{"experts_per_token": 4, "vocab_size": 32768, "steps": 16266, "dataset": "wikipedia_en"}
Below are experts of layer 6 (counted from 0) of a mixture-of-experts language model. Rows are named router (the router's row for the expert), gate (a neuron's input weights, with its number), up (a neuron's input weights, with its number), down (a neuron's output weights, with its number) and show model dimensions 128-255. Each number is 500 + 50 x the weight over its row's rms, rounded and kept within 0 to 999. Numbers have three digits each.
Before each expert's rows: "comes before" lists some tokens at least twice as common just after its tokens as in all text; "comes after" lists some tokens at least twice as common just before its tokens as in all text. This comes from a sample of Wikipedia text that the model never trained on. Tokens count by the router's weight.

# expert 1
comes before: " of", " and", " in", " were", " to", " are"
comes after: " the", " a", " The", " his", "'s", " other"
router:511420534583486527495514460515518511568518535564557476454485486571496534527412626515518450426537544613442487517510475458510623556501498455443519474526516467541353499511466504505452510438543626542494604533577498504430537461396532471447493511520519463481407452472500559580471479579522528567513484444489534532498562610502425481405523482547466516424519404504464493545489508461471465458570
gate1:503484477465579422545508450531514518576489527534567447466415506472458523540455539523413420581522471480489506559483471484588591565473459511509507490480308540555479500438481475473435467415463558469507536613476593500461517489502466473486506563567500509520444479557477505562463490522511498498608434444503508525465520566520476438489479589490431474466430492618482518620532494453510575466571
up1:523333450485585463434539418465537554555404535601584482454460421407372515481446536470549568505541560537509490496545442429503548480449533512466397475470360478490341477429471417484552489436483505497504550492454548520504461491491472415468504502491477494498448456426503479529432555413497501559428504442504541553519485513500581486467519556544527453450594526538502468556517528484519523465455
down1:514450461492527510550516485500472393414496453544529497561535544429456551541449509470509534512471420446577542454450467531376502588541595472590525511562444486504515472591607519549553479443447488509541401508519404448423482512564584515526454431493473538437439501535567446545466502431583460511469549515437538587570486507483450548506472573437538488568484440443481554501474459528475545552481
gate2:559589453504417600564520454460535537533545508494527509480482575520512499517461502556478528494357444484593577511507490440498621566488500556498484435441490584523490477501604438591528423563538494458531498534554555545410426505510541587515500465515559520405520533496506538482437443500546562494536439471496447459462493455494500504390527368444450513537488506579491472541458501494477560521445
up2:492489596491498423515553486600574612464483553529544443471553480457433528587550513569378454434555522541532509494542478475502468449479526552490394517578498546563533399512549467394550372379420523464453525437493519479522592484505411584523475590484485429429505534499476535513587522473502513486436440526471560522510479448460550479498430555423627546480522494487510501518491470535492541469572
down2:493437458544497474498578530511488444543468502360485509462498491583502463507454497544511560486435488438429497473444447528544569521555538446591430488498436515396531513460519492400414384488523442451523543553530537448382551428443513597528508452449559588530369489423447419386418583486501478433489516539499496411487529462464480535400520457457484457544512485513429445494582491534460593469528
gate3:600473527496472537541457572460492536489480500579449463514550492438545521545384581512474502464434489518467504465474473455438461488512458478544526548514475545461417461551363540500554463515484512465476487499501446548515500575563587522424476479493502412493524604501535490517471431581525542420480513369419453479506486516485526625581602460567438492520493500468526496452518512507476484520467
up3:559484572470614533468467457413520555453508482494539568434514471517452430529472462533511514529520528578524494431532495453420514515512489496495545553534397479580483400501449569450425492481491482503557500487480483506590466556515466456450477537510516463503571505500386475553531543440491500430524534564489543531548467473531463424475622435467631529536529470513502460559447430410577500497541
down3:531471526485576485573441465439429516529551495521545503515426432574590573478494529497432513535560424430540471543470563452474500486516500452542549534569472538557502580561470592495428438507442520506515478440509560450621530487539493450492551411531489485467472375512374503449589386453565445394548524499513570459488511577521545538484482571508581611557533513539540469471593477529576472458528
gate4:427481587553548453528552570536521505516558519621520438544523496481501503517511525489553555475510593469514512580603500490503507491502474492584469522467466537475444501597437578549482441509506525495486504549455505465622449490485487438529502593534450554596533480437470490511488440467447596480511518465478446518491476445562398484471443448538523457479471513466551509557590535550405427478464
up4:522522416488502469474496466390482507542498379377579536427435492538442515442501383519481356617520499555496458392492554591492515471578526508507541448511544449515462481465511436472471498503592393461437450458530583510504497556443517547525457491544419392467462518471506523427494522476455507521495513531397546555449525523411480475499541513489395485480487567560478446462455486455652489501541
down4:499452487477545407493416462447497517551528550503487533493550507483512502512550495515457504421573460471445441468509498484543544464488551526655513526577569481583511497449449420453401420527514531531456448506585500456469438497503486484558509439516562580476512461430526489462494423479538479545503494498481553444476361547546482449558456519424467515466542465512443583525467427490537619520609
gate5:498417487467499566571534500449536492457482518551476544449478566518514468514427397511505505444513470605452500527563515474526584499467525519566534486453631503464492425393515582548620454525536483452362456479546537531534510542489611527499531467408469570501483472509468457497465575433533516539465471462514594489539545505465459612494607518530545525469523509519544429461513410511554520399560
up5:551564459467451434465433563526443546497519454520520527487524428471532549550528582512435508444460574516461510504457512450547432488511459525473530518482441440454525525456555543561565524544500488388514422451422446488437524413506431534535514517470468544601495513475449562389544473560452657585467546509505448468562340381418559449464331480594485474526544457496547564519507472392494531536540
down5:510421509584478516465457525530499401475567525517504443524476540472579486536505518519517490496504495521423424511422472418454518517526443494530459475476487422486435418504534564495496515437502537489494533552588532537498538442403611587508428629421548610456507556469461574537462487474521546560542437490549469490472481497537480514529468521529513487430479466500502544448577492537492506509545
gate6:537446491502501621618507471525479531542491550567524419538425502593453487517535533567577456512449548444528514504448589453455633490513532543543523468567475427563431508498488518526417539522530516477444434506496587519476520486616606533464455397489450496506493492532477553474495467539482565450573527557420467453495489520471467471452461426465572567445533499568448470530508504505569512538517
up6:487458490540471492418530536499492483574513481480453479561464530543451528546456565563437568487430448475500548465486565518433528480485544577437575427544479535408536528466565471489503533570463512547514497465474436441492526558545514463406533537594449645448439520642460554485447494479577491571403478549523521490512512491512469484457597513501519575528510407506442509549510540478468453501463
down6:560523425549479495473513431453520489588518506390467525490485454458485459578527526465551475403487579555424482511534524458529561465519512567547460568431543530577368483497511502542451435463517571560556507528534463529564473529497611501449516386504422552540517421456502561525491462560469400484397579516426480519443444461515547397588544355582539481512419430482394461506504505478477580466573
gate7:508389503573519469489453559514459506488533457464512504508466509529451510478528404577421574448498465512563507506458528520542597548478443598444512434537483528521439383463541416480590528597595433500501469547521400428487497587527478520376500526519507528530497497507497517452377577470484454554445499518508420502495446540474448465471448514546541512501536543563438539483499459515621425466547
up7:432391422538555468508439611559482463454491534508539477559516505548473495488550446513464441361543452527516511517542527491463485413475490476546548467601541535534585421554460453492455638535537540497398431443509500400464556497587481390327455446533513608487493366462499509492489472462489526507503507529522433475525540494519491510437476567461472538551526638468493479482519603386519492493535
down7:470449471525483551420496409478566559560490579500537473494481462484523570489518458484541544503538418535538527549468544520560604498557523457523527368489539498570477417519516567443550505509500522478465407464461497451515556398483531556516499383493610471516411587506501467501500518522441477527480541535472557498449454598467550509484503484563506526506521436550498412526464474568533462460504
gate8:414513444532608510489492440538572436385489508539489471547421482476425553439469468510493462462560499482531440552486560385534455584513563505566528519466514474546465474481426510564479538422589500474529394522634493487454427554488398505528434474556521441449573568472481504438590499523522455525549474432446460464516500423487399469427587525444424472495510474519583419527507518432485488497501
up8:502490501542535568490557546516480442515584425558577642509586576458451484490549519535591374455560498504459467583439482515539504527429545482503513433632562482535491505522521468499489535521473493501489465455496482473464537503523527415439484522481557494529556574479470486500481484526428470524519485475556546453490514508549505473443475504501593553572447444543461583488460518559577525494480
down8:518480476609508496463469476498536558483534560482484501579564484641545464503572511437471498489493533537491459468478546502464452554591437449474478701512513548536359517501502582519445629419489454476544528456474506530502450539494421472487495556620526536534530576466394593399580597579491530492565533514474512487522535537594459484434510540550530531604446482438490533453547511522445482542526
gate9:554578590434577450514578477478524470516565534522431504482539518518539429426465408447508482435472450523497529430435553623474424482433551513527546473544511514478500468499373544560428510409553518476544538558404494568464489537512417493507612555586505529548449429507487471554464572506460538469477523492497382571527538543523445452457532491429540467483477474439467530535485537492532554598565
up9:421532544542565470557577492478499513517516533506508471432522581487505519594527522424431589493407475465486597507591439538534444471475405501563494513503539484551440490546436587533498516549436471530592430545508451456485487464504551488589477526523434460495610581563512612447491539511540565531560487509469533536579554592523415551569467585440445548431513416532555387409539466471580447498562
down9:508451473458491440460472583503500491492467537465472495470589521565495497479568510444491507548427427567566498515567473537474589503473485533475492561467438502446523440582553545553545450443533552479510505513532388481522448572516500467434490570457597477460530560524480462400432536459397446449443461479522404464584593575493548550477519542576506445463492445491475466519464605517437505472584
gate10:517459453502504420463568487512468513437561397529550570471504471591430537526503578446491501409485533495542468525489426537503526546575540423479433502379527592587533457503556481482498461478544477497432587563500586397538519459412558594465471590420486412560513426516559460535499432490538513494472404524442557481467494514483565510524529478542506480455579492549447492526426532406513474514452
up10:496474597471487525533421572518489503496534558478480501500578571447601491437581467514536525532498492503516544488507479483526444534501506540430511404580498463504527557521449486508547576486423412502579395413516499555442560528523447468566470415512491519398597504381424495495487575466477497501517457488600497502530487517478488547522427512501536545518505483453576516444525417479471465549505
down10:503409531532475501428579428556444425485587517561567589509495437507445558450535508499490566449457499532301562508526438426496558511638487479508498524419449611568436490472557496519477497500540583485524538586465478471540446483472471497476429545559497423515450574468522517603515532523498464567417465494457441487442551547486523478427590480463491496532503502484484582535495550543573483439524
gate11:556478550453517524462423464517504566461518410532463546536483497498541428548553431592543465557458475530505516550520468503523607514518549504532526497418513631503494429533579476488545421493497496457530530526472538504550535554548461530505514530550623490502632410435592584539472422495413527577530434459533446496450553459489443435454501459428508441471532416513505547405490605578518530467409
up11:499506538452494469535517456454529488568539503475403451475488462451462580325542556450493548356510471431573518543525469500522506511488504573440523494424509360582506568460428475507504523396541566535540585505466522464467419506478436486543528397517594518538513548538491429414441500540546477430483440485471451430516458402525495465545490601403511526559475544469598448479545421498467557479584
down11:453541521486527558446399444471492475464395534571511545565453507462479484499593445518435527447515616530482495487560534449594503508405447525432508601575538444464480498449452515548470458485418588489535538496510452466506467617493449535492446451538491568540419502428367495381564475426498544531539462508420431501470476500441478467398524445592451531551555544486465494497508467548477422505557
gate12:559466461476465460488528487436501478526632456435550586438573425475457437514459484530377502420511421524437548493503509575449497497556532536454511463512401517539491532508556496486523429460560536473544526468494464416453413597561470477474468540517488506542595548516502545547453543568448477452545475592481513534491560563557585507593515476378436433630481530512504530539580517634557577523511
up12:592604470470567486506587556480520598529512580491458493547510526548512475546504555524565493503546544554636445484567582515548486481449423482581457551550601526562478524479535477523542452478436552622466515404537575536536549412455464556483505522473560428549423528467510497513506494513552425574489461586535485491574520546460506419452478592496524536438517454508525414539384594421503619506546
down12:571426459508460473536437537450568512496514520501547499496492544400596532517497515508465535570395436538492545540539492463465496518435596579488449604481476544447495521544575494576549498454478524461469491522507499563565526541519429468482534572453462512470476543533590409494455435528494482506439507494545539459475475439469473482528464553493532480443574544489488559490499439525501488509425
gate13:433493447446464542588496545504526548530507533476412541457505529489596535554455475449540435508480525594468471416514543519487479422459495428513512514498576442506509516496478503473357483522542559526462479429479507528456533502530464410530491483528467512554483480487381566462540512510502521438496526506450518558474534548404528510537363585592502536479481594493564548513517570502501555507521
up13:548566536476514530459560464544507393551469497476449379485465498517500548540535577425553585566466473489422488460456415524481563532494502571516549524547526521482511433540488555534525494540553479484469488562433524422510490460526502578533452490449511543459560499557526524578382452433518503572508418574514574535477580472555618476470511422534504493541517531448463461473476468395541491520472
down13:481443591470474568471493518494454476497409558560493559544403501529544468574504576475491478471497482567406526555557439486487516488627510474501500478458527491472490466615469464537469411512508528551604475567492527550439520577453460577473494519513545509467510511490481549539505391467500475453467460593454441530556441502413532583503598388465549560518520492422508486557494636491566469496494
gate14:482462419537476376557527541475477520504477397475613498531530571423452494604512475513445466511467510464417511523458552473469497494474480448387483520504578478557574453519500432529476441488516496444466507501489583524527471583404486488606493548519432423446466432464539467481495551516421546580440500498550516573494515443483532474498496486454512439558554516509498547475501581447605549592515
up14:510499522513569579527573614593518512542442522483464426469610543570534472509467488540561535524477529503600531537570529443492523477501523539428489459532511496455569568376461459481516478538447514538545424599471463472588471417467508505417467499443602485512540508491514495440499482537467479488502507437441418577469536531543621554434441438578522545545463530441404362502438542428458447569509
down14:555354486461522456505616548467511489495373343548564441543441462481426490536529517551488535506478468508490461496549489538445449457424459497533542418458579479498531569543564532557535449500531525439567482560606474478479562514445516585503534461529459539482401482476476487477520470523441621491442461495526514548497517461526486576533469487511446439487515416487542539554580582458524502498521
gate15:509473417469516457490420508564482533460526465532445565486510436531488531508581497487520391447556543487554376552496434448451439483392382509573449511476537486472470572587455482443484503434503525565461496395481476456424462433544502621542549479461386515448430553467409487554533520522470456525610461545480516480481500565488544459387433507482499520501472476442552442512414493479480458467511
up15:521460465457533464538423551518549512375517539483501536511474417498459471572521514495497448436499558510575352577482462455395468476397420471560510549500453507494472504541470460484346508453433424529454437440489525393525484449498492533494528467526440510508469599428444502474528525419503466484556489452523575460442489544607526491392512531521569470530468439525503549549433495511475546554525
down15:438489476539547538557468600474417544433582519491504496495518525586451442481472504496484483506407550561466580545567478584593494458560417452570515527470530428545527473542468570489532490503467544481505509395557501509405509570513544574446491508584537486610491448427476521446533565449490501510532539481592448470524519525478505529518518404489484443627534491527481543442436517561487469531514
gate16:517525469520558455511517453558411570521480392525582533483528574476475507524535493615487437496577487499493430523491492613366555552547460524494555504503459534519518498595557425560468409509494500484483553503474532556534541539544541426523481596440503458440513531519409499528504455480486490611450573472508462506405447484431456438521532507465539444557429460434455595510376570501501472419535
up16:433481434588496447591525537553460510478468445553534497556541520492477585534582487565569493514579541565504456503443460613530468567486462436537549568551502551433470536531492486546491454402522502463471458545559522539521530497597508411494510564369414495467527509526445490523542531528444368576457544444445464541415461450363366431518520444572485584461509468496406510515374520516517482351476
down16:556530397606491487491563478426598497496561459483521515487565574457455468515464472503567600538527546494535624526488518465525536467501465448366555494529484563479500556594486551481463581461523495494484468491500422539504544528465526487537514539526529466398493480404524438467429381534560505585537465517585534566480533438600442490598547375566513517598517472595540483538591530436547439577475
gate17:459553423530533571403468492491462493518490449566549480527524519459417471524517506568649550545452498472500542431554494556526561480532524479544436494485524487527439543551434465364540537572522481498453447419562474456487528485504581528607485415470567507536513515518456475589418497520430520498432643450523543367476573529464471492571507482533477559507510480674535552486540562574462548442542
up17:509499503500483564535545485541439469497504491541413486516595500585542501491516558610444538571410445538491468481503478524514502516575575463561492499443343541522495535528540437547566480497431405570493479567573543471454460520547505544468571511546440453444478483482400544484420522571504433485381563455492546580524510443582531467501510481621561464497469399530439476476494546469440427434469
down17:510490530526544561529581523499538455429492526545490516546412571564529484485516475485520496477459580557519538465605599562471654545433565497505486463454427499511627402587480419442528482509482556408422447490519574520451529497502501582409441484509518463491454547487539524508545497404527496470561614537569586454451540501471422486522438524609499427450493468424580521462519561472526531513583